{
  "moe_layers": [1, 2, 3, 4, 5, 6, 7],
  "normalize_top_k": false,
  "dataset": "wikipedia_en"
}
Below are experts of layer 4 (counted from 0) of a mixture-of-experts language model. Rows are named router (the router's row for the expert), down (a neuron's output weights, with its number) and show model dimensions 0-255. Each number is 128 + 24 x the weight over its row's rms, rounded and kept within 0 to 255. Numbers have three digits each.
Before each expert's rows: "comes before" lists some tokens at least twice as common just after its tokens as in all text. This comes from a sample of Wikipedia text that the model never trained on. Tokens count by the router's weight.

# expert 123
comes before: " |", " (", ",", "\n", ";", " =\n\n"
router:136168116106123136116136118121131090101099118172131071109111156108115127119095160108152147135151122091109208127086126106114139135123112096158116157129122108123127136053113133107135123155135150139145091137138120131177114113129069131136147139131129105086127126122134124133063101114097085140144161129104130175136131139142130091117103112134085101088094131124147148109106131123150128122122153090140105116084116109125191121126181102155122097097125116139143118125070096105123124103130152103093103147105106135103146098128114112123159122133143108128098142133082106117180106151111100134154133098092112149141136153115130096143127115127103141134133121100127161141123065135131135159185121145142118146120086114110175116165131138111121108164163102185110110125119082152116124122122121
down0:151152121131149111122110145156149153162115106126151142171131143157122125135135086118092100063097173129139123112099124140108125156114101190129130135117154142102128115154107095155136122140150153137133098118146135148172136176140103117133113093070114152112182129130172108101138134113147121154086149154118117131100124152115117082114130127100130120163169112134138124074126130098114167184124146112105142110149123126102162127086161103122111073114128126085072140094080150169148110133116120134136110157120105124114098146105120116120182124167113092168145115128132147169110134116116112150128146145136103108103146108129099137147114161128125131124104175106065138103146118101125126094174124106130093156120141114141129130133150085121101121139183148136132153170120155137096133151154151
down1:148147107132120097124141138092142122132128127108084106172137118123111135095091113148148097110152090120131137112099139122125143079077135130115067158107105149142094142136152096137156178134132126122110099139143157156157134136151125135117112135125124085089139151086130135128180100097128127137084122088142129160128142148128090152122191142117122101151096119159144133077177077192128172093143150125123127113130135130123133126096086169140113170111139149137091096099133113141155095145135119095132121139141142051117149107138120108099139101136146100162118074138119159168119151090126144117089132135103145154097116133145132132136121115167144099105101126150111137140182129110129146125138119151156134138115100171123098169112116127147085113136141182099157125152130102122135112126115109
down2:133155057146108154118132136116102127135147175142103096121155116112159106089114141106105106169112096154152130099166160131122161103146132120105129098136124122131091133135109150147154140108173118153117124073112089135139150156102187183150135114120176081133151143130161129102123159148124143145127104176146113142189117103100095141138149150131149184151111112093155140154158138163162120102128135075109133120101128154143105142113126112086122086125126148106117125142189128152116103090100104121117124135138129117145116092098143130110155161149131160209111084141146124119110129141144153171113135123131113134107135084165148165141113118155102144137150149121132115142160083144124137144117148150142155159124128126146104115089116099138125141115119128109105099102145142134162093117122099
down3:143130105133143126149112158101127127109147164137101161054106107123143132121116095137130141122151117172080092153080140118164127130128208118075101143122134122182116122094167138120107134116108135162133100119118140127104084135127119127135089117093122112115107094133150096147090127127106136117135124143176146131138166138159074126104142116129112124150155135134119131167134122144110127121087168127140137097112180139179131115186131130114181103195155132159121175123119127155131099106131101110133159109091110127128121127143133102093117131119104112109130138128106101095114098175107138145120136137143133111153194148152121141106101156134156158083113106104145171123119122164100145127109141135138136135077131153135108089162101168137164146113115116130119093111114135119127163163118124
down4:138126130144141134159140147109084138098126145151072124103146143156135152171106131142085097156143112126087129097140132133143106136131137160208129162097129147144182120097147118136089124112154106161091116089126138149114145110119105131131134124126164126117117128120087126133125167111156139119142114133113115077162136096205140125124117128095179125105118117161102118123136112167159171117110129195106105141110190144133109179156092150102141129120122132139169116133093104166078087140129094139128153113116114139160110146119141102151129132160136123126149139135166122120126109103142145130099141106134125101127143119099086104135119150119106163160120150155138099105122148140132130150145149115107114146145112139143141085107138046082087153112086103133132104092120138139152115119136140

# expert 74
comes before: " |", ",", " (", " |\n", "\n", " States"
router:173203099140139095120145120126133072126124113132136119101109165091089126129113105122119105171129101117166150128122136118080150154143109145140140146120156117125121111107112124094126159199095157132160106124146141111188116132147084075120111140149155098096136101122136130124106075154107123156114105122086155128113136138129113094157095131126089108110061123124132129134091166130144120136139130114138125089112108103128146085138190094096150097143105103155142128100111113124144146125147181096154108129143118087103136141115123110116156128128097090111128164142113163127132125151124128155135132122123125123140174154088153075124129110136127135101131124112125146140113092114150148163163136127144117121139119121136168196162137111123119162131151125166108129078113081139113129144086137
down1:136126113124119126127116067133106107119110168121131124148146118124125142074109119114143133125102103114089118139117142100175138156149130130126142152171134089133115122106102147113114127124119153102093118150143132129144141106140128108130092168139154117177110126092114157145124174156118129101136131159163157134129105139173125126118132133158173173122159120146105133092100115127139126151098133142099150129101153135154115148151109161134108109116125117103118118112135086149121151136092035119092173117147089145165131104134126148151172135093134170105118157124126125145130101157068119135148151160150129165166168106129134100108109139107111163159123079095114117106052130119126083124129149169144147139125109158104128152171137150152157133128152108154090171159134137135189128117127091
down2:113115063121174151187162146116093160120120143139119098103114109149114124178144084125104136118114138105112104137102136173136116118110110088101135092131130126111161139102104117103125148119129103104149118118122106107086120128101162173136157103143116124132091144104124144123178143154136138134125161132139137138154127114063166149080156109151136102116103127142092100139121107087145135119119124095154117156114140095069123142159152175128117152126111163140143100151119108152087151155115118153131111169127121095129107082145156119152138116079110105113157091124151108104123107131130142124134124123133126149169118130128113100106065158118113152134151121081158139092138135108128114128165157133152136083115092147100116136130135166108109061163131119093153096140145153110126142186142152
down3:141118116122132148147123103125132112140175122121139092148106143117126144125129114146119145119124139114180113084102146150125137113106101120133075100143152146113145109169100155107124116159143110141102103114102107135171150177161077126106143100117186109139132133115115098110138131140123092151126158121106143138099140143088093165168159146161103129197117096108094131157161108116111124153134098138177129132119102157166148122101147136093122123110104119170154110147119117136120149161134132096084127119164147129117150144113134156103079133122116154164137102137188178172133151133118153184135141133116129132150118174151137152121101139133132112180109163083160129163136128138139085155126158119167126154069141109138096160091130109124154129098144127137082137094141124111160134091122132
down4:126156123118149108104162128109090117149145140142155124124140101129101150148155109143120142119116101108104099112130155124145148091116142094051162141174167141124156116147113101118119113113106113109134152136118136116131120143118091109119100106114112149164120102144118123169115207090165114161117143109168146134124125152204113139151149158094117144140132098111149163143155108144118137106167147095117137123110204120143107137120121137157092153118125143141130067135182127116119119136147103138122163153078123136145134158128150116135146122112138094118121144133136156144121133135145119170137104114138121125120138139091124130134126097149157144132126113145147148096144168154149161163129134182169100153116169152151186125091161154158159120096176160151125121100126102147161109134072107
down5:112081137131106108125153154131085136129099139111112101127139148148126118132141113140122099176092144116116137114119134135161146141115114153164129122144133107086140146151128135080136084129137090104137204093132119117139138127078141105105093150139083149120108090139117129134127105115141109107112175070101096134129102152065171140089076140117119148159144124106116133126122094219110109114136114047108129099101111126131092114116122138125125148128139130110149130136167157140129101124127132149126145143150128149103141131138133126112115110120172113124126130133141113185126141115127140073129158111072135150100068140107150117146155139121118151131121150182170099129164171168149127157109158149106162113139134108166110136126131129117126135108103137126134172118127115088114151111162103

# expert 71
comes before: "1", "2", " |\n", " |", "3", "4"
router:189141120179154143108126072135129143106124074140097113109120186120077122148125128111141127149166108068093145140113139136112101146136123151151118131098156102137122120114083157126134143129106145137116153194122129105176139124195118129124126151136142116133165090146110120146129110163138115134167115102103100128148119139179127072186140128158127115120129132130127109115127125164122144136153138131138113083106139123119131074148142085069134121081138109142148113091101130099106094128148114077159120165127120076138113108159140084110166133100128106108099116149128129116134104136102103164144103109100144143140103173100130066101119130157128144154124114122118146136096123123094098164146142153104131118119114150137136178137136130109108104132155120137122144090118097148130140154138113
down0:095113131077108157141144115182154131121125115106146129114102081115118136174180105125116136163162139118154099138143157081141111141114134169181165110144113153112128149137135136129108128150122080115097149107103143163093100122124169190125119102171099116122127105136114168158106129132130149064126104155107127121138116125155144149083154090136135136116130123132144151143152104144158144103129138092144140112098154140162135143158103166115116147151149149129124095181088080156141127110152110081117134127121149132148145137128156148124158118137132133102129150097077101167140136129176112148158141158139100115094107098115103113139118120144148174171113133144148160157079170163118126107157096115162127117113160103157123085150112107129156114157105136093145113109107111090134142129116109
down1:135184141117128130159137139161121142148123141122095118127150146137111119121153157141112104141130105072108141129132144132128128201162160144125114186097133126122100106114168131108117126121109114149131113173137159094114138120090104130078162147137149102057136122129092112172113134112111133117122149129078137150139145144126143109128113112111145154106104139133119125139139174163102098165104122159134151128107059123172137112139148100089160115156187126122121131136111093169104077099135139135143101147149141146100130126088108145143112153147111130116130124116112124155153113088150120163102127117125118128148125141134140151116157092098164189155149092167149143108124078103187165151149127146120131115151134127106158163177171158133117180125093099124122145107109143114120132135124142
down2:133152123124161133147133109133128145080122142140168136132120108103154108052106118131135129143152118149128108118099128105104096147176085095122181144110138141126160102142130114135152153118144129133126168093130159153134128109138114135134114104126125118137149169104112116128087122146166190130132131103143118158149130150145162120119112144129153139136137131132120110158137101108101104140158087136107099174149150156158106127109069144087145111138157172134081144111139120127163122126144124134163149138133104103118052150143154153161174146107132122140113148108103112120112133134105096187116116117139102111114157106156095068145101146137184117125107155129134101135131150101169107117121167111115138162104098174114111138137114107089119146143093099125194165116117092129163158149105102
down3:097127127128151152103114138111094123140125142148130108124090148135092127131131142072125159119106110110084091096112112084140155076146151140110118139081147106137141151142099119159112120155166154131091111156142118120178102120136123133141141141096154097124176112125158148157136152139157133127180081130116078145174178156140150144121127151105176111117107111173125144097121111112165110134104095122113167188130197147128106135189079168119122102159125113162158131091113119155156122147142164120137130115121115134102147151107140147139126117084112150116116146129149121123144141155100135129109122085174118122120115163143143149095111127089144117124149135150108136110147104121112140120141125118140151095096111165095067150164116164115137089129116147110089109157112137147143154110133123
down4:132112139137165114144080129143171154085104133095077137145128146146106090147135134131135090100158137120157141120146115137099082130111152128158136126114117110122101152117133067130096129131123169127131102084158134119119103108148147113120106099110135127194130194127135125125129120129110085158117134094121188122119146120120123123142134125144155183154141161149124137103151148139137061126100145102080156160105135104123162121158129151145144204109132098107144125146143098119095123124110130125105125124138124146123139146113091090114138134161136134179150133094137165107131111134090150122130104163094127069146117158155102154098187119138139087157132139147110095114120143143113149138126096124189130084150096101158143138122106134111103140120082148102145115129109141126125092131138100

# expert 97
comes before: " the", " a", " his", " their", " an", " this"
router:158146130145099139145137122099162131126146117144108107084106125104085119154128168121117099107166114140141139177125137092099112133144077132125126131098131122117154135133138099124125148143147162149140110187118133119148112090122118125102152157122180095135133134157138144104137122124119063125132100119137088151133134093159150099148085071188123082084125125175174131134131124143103136146144132127108138133116172134146132092145175125088135095104171083162118111125109100111092131118140159094122107170152157094143144137148136104089153133140122062095135149128132162124129107103106136120128114124138104101159139133140187116155164106130103175132094154082153113136119140131102136154119168125113130145144113153091116160164088125107129151129101128131148123133102130150101128183141132
down0:097136095105075113112075094142105149155127170137122174151095144087080088136133119106083120170136147086178100137103101129143102110134100135132102128107113135134138118166110176140111126105151162138146115152140158162150139108129181147135131087169117118124166131133138120146125135139137156117116153129096127109178114116124156148163175125139113119132134099121081097169107094119133121107149129152110118156126189119140121111129156098123113149129093103110119120136141159165137152129116077118130146152113118127130075103081154126103131101117127149152132139088145122174158141099145127078169145111153086166164101128164126099133118144130173080143111140117138108157110124129097102119138090146159120132147123141112139111137160103132117152108138108156156137124097184147148111128143116
down1:129150107101130142088098127140130159136116117113112142091152110100138126139118111174183084146140139154158139174115151075119140125116137125154115129116123111132149135128139117136149102099172157154110130129093120150123096120134124132115133118116158113139152146122150097164127130140124144109154157126172082189113103111104094175163137121136117134105124129072149094141150096131065148141106110132113094157139164113146141089095148141140134155172093122097093138147122086128139116107104148139165153115114084112132137081125158151161162136109124129100075125146165136154114162118115179126143143145139101078191111114119132113105074139109106191132094126145099123137112133116085144139116116150158100132112118151111136132105137110107162102141120157156145102126128157105115095182136128
down2:102115152148157142109136159093133148154142128170129131090092118147108157113136139102126155117100119106112175150136167129116134118127126124130130171144118152149142145118125108058100102170139139108126108167135134105140160147123118123112087099133149125144156106145155127136114118126142097114153161178172166122096096090097136135077154119104117127128141117122118092121120101113180097142125140083121123108130081170148088124160095154097106105095129124121148101146119155132086144148136160163108125103134136097124159093127144116132101142113126114125161100123111065137111117086172129150101147107160204113089106079127126123089181105169135121133138132114143130152127130104124112129140105138092130146129175112120121124097075135126101106155139098147150129141079116168160147126128111
down3:152131116139153130173135130164107122113117141097153108093163165122097112149119150154103089136142112072134145112117138130136118112180065155124110116113150090106160147121094142093133128101140125107140112153139120113139126163158122113099160142139120144146150103110126153112132165147109117155143106108116150143146144136093107080112113128160139107121107123081146083135098085131132102108117062166133174165127079136116120059130185115097131078144118127107129116152162133151116163114121148122156140087130108124145104112125135139136145140116090128118129153103121153140107122104097141117157148147105129117092117180147113150115122145098142142149120128121147095135130146131100120127149106135153129137136131127112121214160111072123213126099106128154079108132144122138112116123095114
down4:158140112162106143156124108164131108133101111087137127074133116101127182175143098123108114129133140136106115107122129140123154099157158168130146116141138106114108152112117151127126141150125128131139178128109082158135101134179127130111147121098133122115135113137091133146129157105129141121174106108159144145081162096120110089123107139129136118085074102134135127150153169169119050148133113142131128139159177082119135114141137151136129125112144114115120131125099077132122145116129142119119158109136114126160151070154154156165124115153079132124134084088114172114111124164140152169119118091124157083141143131106163114123158132097092119130110124117130113141080090172112121099180129114163131150082138139106110122176092119131104108106140100115153168113160138138119172154142100

# expert 117
comes before: "1", "2", "3"
router:143126102142100123107140100137138140096114123129104116084098125131094090130124164113073130125153130079116160131136138129105158127121151087171114127127135101119131128125093110119121165138119154154116119197112125070125164108205066075119118144086172092127209053115120120117137098152133130210155137128142111142143151094157157094136139116161115113113134104170139115097127112152143090120143142125138111145127171125109132128147129123115132126103133113147144161113111123119108112144117115101161111126093142156125140097140123099112127118099090147133110133132119126109119107130123136165144087117099158105139139149118149120112147120112084138143102147129115170119121120124089135138169154123116141147128115150139120154133122077087111111129181124151085121114119084121111155120128137
down0:121094165079123126111130108152130087101116117129140144122125121140101122124133112154133148101120137122154128073131169106161080115136142138127167122101122083141108176145122153097116143112143122122102126144125085119134131136121132127149082123130116123150115040086080137158131174193156189125151093155145166107134096123116165097126096098149090132125156126137146109117127097144136110151174139109101108084136150113127128173106104134091125166122132141086117162128113150096126156177141139111152132133104125113123099113102175093118147117132088113110113123157099085141130148121114165161121147102094156131102125118110111108130153145115082187124175170165113139158141105137126128112096133153108130153133160133147146154096139139112131139138139114120170132149104151097113109122126140
down1:140126143183118139134176083117152115112137118178158129141113066112169150118126150151120158127154118121148174159079068127120111159121109098145126117138150126169098093097126128139137142136133122148136133148131163125148091183121143130124142145140111124129137121149170166114130117116090151090106125180143135119134157134132097115132146118154119119133122136168127118093147136133145121086140113127124136115122073130122162141144142105134134131149125126105153121100101156109142092108088124137140133120133129096131131138200136118175106148083154106130135164129137116122136166132110153133103123167155149102129140137091159136081174184118154108132128111136142096103124095165093130129155112130134150062088139136158114119164147196159068141131126107131135157127156122147112144109090091
down2:145095095154145163107103156167144132123115106143193096150083153149129145160091186114130116156159131121117139115150131111137137133130120135078118117137098133108131127131139148157137155120117198145156131108141099139092149142104119142144098101112146134095129146075154145149123158133154107130098145145097119115115127069144124121126127159151130124169140102129127127121110116132114123109107096160111165106153158143141134133097102086122137203131107137169134141160152130148127122125099128120113109136154153132161173084104101159144175144156135150073105141131091147091135159106166132138141113118133129116092123134120160120099069111158113126100098145138148102083162120137143148111130137124121157108149108132104119137094187111113111078099084114152135128085145177153121131143139143
down3:137143150133120129152105122071146148119142114095144152147111122122139127130149175095126153144128112112120132164141132130110169103115102120141154110139100115135122108072128158153121162147098154147140111125125147102124167169113131130179131150139142106152161109112134106069160124113122137113159156106168113130168125116126156137109164107147161115176072132143122081102097140156100139125147081110133111092131188156112149116137115199140079106108142137137154124116169125122178144096163085146132108181161117153086124093136117091140161143152109097158169148113155134164099103099097104151096151144163185091144120155124123122107125125116100124118156118123116094121136138161151114120127111118117105134124149173116150115144104140133151111128126135152088146159138134146126108172128148
down4:141132114146119127140149127139078100136080141134130109085121094097115062137114107142113107123144168173143144166153136134156109172159101143118154115132124114129152075105118112153173157120144142176130100140160112106110110147103113131119104083106143144103113119067120145133149127129131102124139130114130094158136199120091144094137091121154139116126109151110141157109136115115109135102145142084141155129132163116194112151130170146148149132156122069106141079133129141108127163113144118138095142115099117113141143118161108171136172164125176117116120154130135128117136136141136120140088157161127137106113144122133167109147063104118159112102162097101146129108124131177086104158138163134123106142137120078123134132115134111087170132090148121111124147140114120138125099074143125

# expert 108
comes before: ",", "\n", " City", ".", ".\n\n", "\n\n"
router:148176103135138099106092131132128127135077122135135110090103163130118102126083128129091102163135116122142181137125123140098154128171120125159104158119155126110133146119100133092127156175117153133144116127159090090140142117142086083096134163128172143112122076153156109107131096153136136154154136127085136158110131129118131095129092135127099127108088129165160170102082115133198122148137155102143133104124137101130128129139173089100145093115107149145165148109126078107149109144128163104128120144123137131065142110103145123123134128101120132073142135119120175090143118138072142167136148107110115141123143166129135090149146115135103156125132122143170150128131089114149121137144185097095150124128109124125139150134140139121127154141125133168141115075162096150127140133064124
down1:079095106113159129079147137128108086141104095134123113111137096126134100140108087154107153127141132154126138150112142148174140171133149133121104129153129135126140086110093199156097146120177137104128127108119118151133172073090157107156153093140123131139108132127099116124122103157107108092145154120106162170115130107139156107115099153115096120124118123174098145151116133129152093079144091114154129109098124104138131100146143186094097108137112133135133139120116122183135113150098153107142115091152124194148137122115131155139098139122147170105174142137127085103146165092115137120130089151107135107164116153124110122142061126132096192120118135151134129163121122127113100130107139115137115114141128104145103095140135160093102101078148112124136086157134128161146097135132114
down2:122144176107126145162126134173141119148094116083148166143139142122153141131116175120103125122127087153106144135117150135089175153148087121121122122120116124097181150152119161128095148117175109159144168104151101103146116134087153179126138129140109119159118125128152133144140121164106123097117134132087173104149138114134164098137116119102152124092114148153129110144136126172134104183139187161126096154120112116099096081125127113132124113131150137103088133106124158153101122121108113150104144118193103132127109145137078130130085131149101156100151144151107114124108148114115154179120160133096135105122101087147130109123130127129151073143129121116135108106136144140127144092105135062080108130110106103074183134090125092112100131095133137096135124172134119125105146144117103
down3:078077143153104142173098131153134139124116155132138141129157122089108114139126155071169085138132097101094110114144139111112182168114134135154143106175122165153159146105150141140135122133091109107134149113156120142123128071141178124119141133145099125112146118124128132142140127113146105105158143137105196154109177125171127150074145117126124109117168103116146107090132098138110173134139136123102130109098149145129146135118120126130145128105119160116157090123118132125098115160148095147187118110167113117153137188118139121117107092117117113124124140112116145138086126105150135114123182138084080140134143123131099124115112143109101125115138132064135125119134147104157178086106113101138124129136135133082086158154144083152144075129134139113115166128120104148183117132151108
down4:143135135124093176127147180157106145118117160163115083139096169108118111127153109123118147121128081106094112101120095123116114070089131109107113118110095140098155145065148137127159182152128154128155089125130138106102145122095143113130126120157174137125117125147136121134117130114131139123154096126152093126142141080114128133143108088126143143112095153144142147116126139124131124130109136133087122144100134126138096163154190118144187157158158142100085116104087134129100127121076129120148101163152100146149105116167092122159141125163125133118157059099094095101107143150119120125088156164100170119152115106106127130116108177143106145117144121154144187117131114109127129130140141139145111102105118136164097131154111145087124158125142129063107152135137124108140107077122124
down5:081112126116112119128125099135133130150104117115114153122112154110107107142164086101165125086150150136108113155160155176153114131163101103075146156121131127111133139183102094147130161157174123087135132171114134139140167119109108097137111152121121170125109095141133107126135155122073109127143166137188106143091118163117183138146157119134138116103154092147118118117104092140107138160151111112141103135141170116157121120182126150140173130148135104135126102138097132122151147095135163131146170156147137159059117109067147100148093097141154134100117118091090138153156096105104110113132078127141111096125146163104153117159166131140155148121172131149134135120166104147149149115145134076119124154141113182145129131127138141129129149088134142152106125141119138130138154142142125

# expert 59
comes before: " |", "0", ";", "5", "4", "8"
router:132154104126099131112126105105140095119097120179102127126115170084104088125123134100130162121122107136126132153122062131103157150168148129143103126135173130091160099117113097105103158136127132142129099134099122091132127117124111104176113133096134076120151063142130137120112108115101071133126106086119115138131159133169153137168135097135128100102138119124132136085119104152118115147136134120138121136114144147119134117147133129127128109136105124150119120121108145111158086142110124136138112194115150068115155127113140087172114145106129104120143146132130184087161107102122093145151128117116144094140121148125185152126183122118115184129146112117139134130121109135111146108186156112144138119133122179112143144116118129101116112138123110193058156148141087110171144186106109
down1:123123151118130132111110106134126106164138115112107141151182102085148124147145133137124158137121114124111103094144108090139088102128117139187129068136113131166132119162102176103149141146166129126131146142112107111161134064122116147175122142130098158131164084110131143124111131093117085131127137124131145108118129150114111132127104147116157154112151119116117136093134112137114119122109162158181114143083121133109163156121103126135129175150165091124092119170106175138129097121084132138107116130188113168120144113134090075149115117158172139150146092113134117172161105114094139141113142127136086145141117116134122144155093134144148175114192119179090133139148127123124166110114129114119129112110127179147107153143142110152095155147092094160138151151128175166147120127088126
down2:127117065078142116121153107161150134096112086127155143125141124155168100055167105173141160125145122141094094126115134104151114100096122113147131189097119159134109142123118116117116115124153142161116130104124097135120119131089130118126132082108148180110110109151090139153100129118116117114131150133136149191133152095127112154128123119094149178138144100120129094170107128105141148094150128104146163080106156142136130140114139146154150134116094153104089112195060109201116132116152112134121126126101110146128113115090133153158101104138098153125162107131152142132120115088143093124116146116126107110172146094159116129116138143132130134110095119121112132149119091131141140140158123134118137139180139098093152096100134157085145102118127124130154137144101119105161099140111087
down3:161119151131108088145070087072108127097099145132146132127156111169149141138126128135111157094187126168160099129173117092128152106105140114124097127089126124137121145155122121135117139109094153157119110106084198114105160130162150155103143135131112106111144135141140147137129127116185125156164137166119140121139170134121121117104147089130152144160082135121131142181103149090131134184152134124174115089166168131113191130099131130146132106108132109122142088119144119115125113152142142188135140121097112106134104097146132174150161125124106121112098113134160126156145128101144126156153142140134166150124128157130123128105120138109130130125117155105124156090105153148106107100122128140215172109142110118091093151128088153117116157142142122134130116093105126132127145113135092
down4:154138122138135128172144139121075120129135096120162115105121131135160137160101119157101087093127105162127168133126116115169152140103111119107122132124110114125122128138150150209139113151094127176110138176151129123105134149115122092166116124155108111117111123119138129129132088143166127127132141120124126106153110114166123105137108156126078122127088138115158097159133128091147108119177141118113122140079117120173161150147137134125177118139132143137140105147132117136111148113137163161126149133144122098103125137137125164110171163067123103133162166119107144139110115155159104059150113136136169108129121116134127094155121124161119112127141169089127191125124117121190143139109194112071111150124118114101101144109134153126144166120094110133146130150131187120081176113135162
down5:157106160068128127129140114138098080163093124117180170125135131124110105163096131136119154134108138158137134151096139152107111145137149108069128122125103176124098108137136153130149122102158088094087114091119163142135139100079135136074167162102137118095136082125118123118172143091095161076116151126131174139106116128106108134131131135113142105126168135138138130090130139148209116125112115161158134171092116138088113104147151177089160117130132076133138113150166175170113125182127080113132129130135141120118139155127157119143090138136132112129129119107113137152125124136169116106128116110155124117129139095174139113097092116138131095142100109132099116152149095139119104126108123157135123132138131150102147108167112078111144137113127150111136104133124157144131153163149098

# expert 41
comes before: ",", "\n", ".", " States", " and", ".\n\n"
router:152169121129122120091090082117141108134111109128138117110110146139127096124123149148087128153114130141157138133141129107089159163144118155137118144110168126099121092125095091111106155170127143138156112152142094113140130116172093061116122152137173136096156088115120107102111087121084140187175091094095122143124138135117148083177102127154116109112089112168137143107113151121153116068170141121110140106108115123122135086143151080169164104140118107212128140063119095121157123119135158122135124124125135099102144140133150125133160099101089095132117145118103146143134133147100122150140130100133130131148159134143165097106126095105101121121134130132136124155125076127133108126142152119102113133112112130134112125122102088120136161127122106190127136099110079118122150127093158
down1:139128097130138102116122122096134099135153128095147145127139112112147132117148121218163139165117133165152096072123117130104143132115152124119096117138173128072153100082110108112145115158139182133125111117137085132134132109134128157129115120136159128151179173134121152122134092120138129128110099122126163151134136080142133147135152126108114107144143118126096148169136144102086149138111161112145128108135122131134127156073136084102135130109171168158146128169149112141111089115135091133110125099074153108105117136138115190105147132138092126126158123141124167139120129128134157158086167165113175105127137105135153132098096160115095132147135142172140161121118114094135135153119136175105139136119122089094107097153066118092130095134099142096138147124126077092146125153129155
down2:143138114145151137088100115112146142125084121173152131145139139126187138177104095141152141178150096108126122167115100128149104128114120140108079108171112124103162123115132127123175137161144098076135095122146137161168152068102075110115081101134099121101137130136120090130093119139105121142165131120126142117127153123137130147121167124153169111104144109139135138105102142111132097128145136117109136147089107156098147094103117128150120066108131149105117148101112146152143124118117135098099115130158126143146144161147129102100166077141061154124114107117127098131100159142126079130124128155144129133093126134156097124099093097160106153133130143119159103122080112125119151098118092094097138159110120133126089143139129158095121135128125081062130095110120142112120133184117112
down3:091126106130073101119156136137121072159151135143143137182117131184132126133127148118104166089139127176102069119148112123151087112120112168138135084138122161092119101167083092131161099143152109122137126154139119117118134091107108092108125098145092140170115159102153109143161106116105118133090153113116103133121116130122167133136071101169128140116117112155135120113134126149133124127133120128145127114128164110165102139149126108127177138114101101151142106081067141085152101192114129085148124090138134101096119123093153063125141137126127121155113092118096088135134158121140106114110149107127130125097124122125162103089124147092103141137170112142134133107123139139115138106155142137157102121103148113120143127123103143112130154082132128168097150178131135099132161101096147
down4:110091154135043133118122096128065107166115120122132150095177103138115152126098145101081116159148125127125123111146144112121134088122126089154168104133149149098182143120175156133124087107157104104159132132171139110144137109152134131089129159132134099133137121111131112103172117094129174092115102124149167157091145062145092143125134138086126132132114133111117097140136066141102120134102134107151155103112155124146130141129159125124121137093119151111169144137118131135124123101107107146132057127108170139087144126145124146146115176158093155088119150135150107118097138127137111111153095142132174150124148123122125103088113144105134140094127109070120127097134133090118148096089124122104112120177130109142089116089114147124156127137131158106149132098131142114150146141123129
down5:149114142136109143147144163116105127148113172116120131127145104153158096109107155141182072106069135130135123140139085109135176128111143094191080103147153103141121085173071124151186106097120148139098137125138144133105132121128123151109155140171106093136155107105132115112120107094166115088097102132148082113090138127114099106110114105107118123126179145099120120105118141109090121134097149099141115148143080126113130169082159128101074166120121135131138105152131130178116149120115096078138127126103134124137098108102165125099129101145154134128130124136109126101119125134119118155115099124145136154112153071140144150131125136145100098102125155075105149128121131132162119160123179119130128129154115119107151139106122069159098093150117106127143126094105155108132150163123115

# expert 72
comes before: " the", " ", " a", " his", " June", " October"
router:150144121145086127127122148131156144107120082154088137083090133113067114132135174134136110121131125117101130152107094118096095152157128132138122113077113116120144128117142103132145142150153144152149120137124102136133131134132117089115133159107157106129149126144138151129143121137123098160163120099120107160115137129133143120120103079180135088043119101142153159135125114163161126115127144124120133144116174129104142080169149093093147143102165071132118148132129135121138113120115146099116099135118145137072127136135125138130139101120102102047142130132128122097147110150084132135155087106093127127164107153163156086184143127096116199163098154103144112126126113140099107135131189123117083121146138136082110134157100124118107127162101129145130116126080136146098143138106111
down0:117125167119159125142122130112158153135158125155164122136104129131139155068145122111149165107075141118167095153143149103154158129110104168092151155141143174126117132142131088104120146092156090125151148112115071136116091102108102102124122149119201083153119139123062103125095141150130113069111119110105134119126110138147066169126137128155134126136149115156121126107123151088147102120125119140123126135139172128133159189101097092132112081110128171130114134148113125111163100154131123067124121144101124113126170115141133101095155131094139134105165129130125096125055122121133163133112103102157108138128133138133136149111138106113158140149157119097161150140106142149143146127101118143112133153165103133113133137143108134130107098083159163102163135146117111141114147167128158
down1:125123162100154114100155156137100129142139121127126090117142100163144132135100103125156125115164128116112142078103176153125130149148134119136172112109153133176110099091081102135126129122148141148151134146115106101130144124106073138117128134129164141118093095165106142138125095112168112105118086101104174120149117117149129163137121155140156103164138102157149114164127128116086094113116123170086112063141180147115153130119171142132146170114128118126107124127109137110112117135105100142102151131122147101118142104108093100125124118189133154133131158165116130097124143128077185164118159124124139147104154114116079128087149120067122179149119120123138123132103166128143077129135112125088148106127180105131092148116137095105194108135114130163144143131137135120107114163134127
down2:071139109173144120124170094126163114159126122172118118135107098121093133115087125150073122134107158103127107136134096105138095128119139162142149113152166094128100130131169135107127083127129164144165134085136184153098130144137115121123159110175121104161105142126130165106128172104156128157165131106121149144130125153167130133133093134120114084104144124153137127118090122088154166127125171105115098140113126138111105138125116131100127141140156139130088108115143073126154171120113119132135122123138137175146147099146143130113091121109142090101148165087127112121180125137137110109109067101147138138118131173151120141110129126118136117097114123198158148111124129158101071149115113107145141172150133101072115131121144152112086135129118117155158136090087126163144101109143160
down3:129126137135123126129144108143105134113152169095133151166135138115115090116127122121107151116108158139126142094142114066161167118141109135110149167137154150158112154133095168123093099111105138130128141092149137131124124106088144100181080114144086118097097123136147145086142122097092150147143163159116152094104159127141115072121113189095145131115121132096110097121169157155129097117131139103110105109122161167103119128102116150105123117113086142133107124108107152114143107143152142129118133154157148149131103125093126113164161139135170088151123109123105129147120176138114137117133119112128146128118127098116145186139146120142139098104176150146148166136087078160162105146135165100086102117139074116162137177148148148176143098152104109143147092146141123093114132121070140
down4:141139123087124182155126081035137097099123141140133105142157127118115149125153116157150144146160176153146130160154142153169112178121112093093151090157154139101135151120120164138100143149168111141135111167147125151127114061121087146138109129096126093143102137118086119158121126092142097143143104109132089133094118143096089135167107152144136143155113119109118101142118116165134150131140136154144121161146132101133128145168112148127101135131122075115140161176158149080122104157138131123131135134111137131129121108106156120156150150140159119155165113147151118155136089086186140123123138151117100115102094135116130134122166153136139132126121113079093128167123153127112130141141129136143131117121139120199084109101131131126103143109097126137079140126061132117117103139138134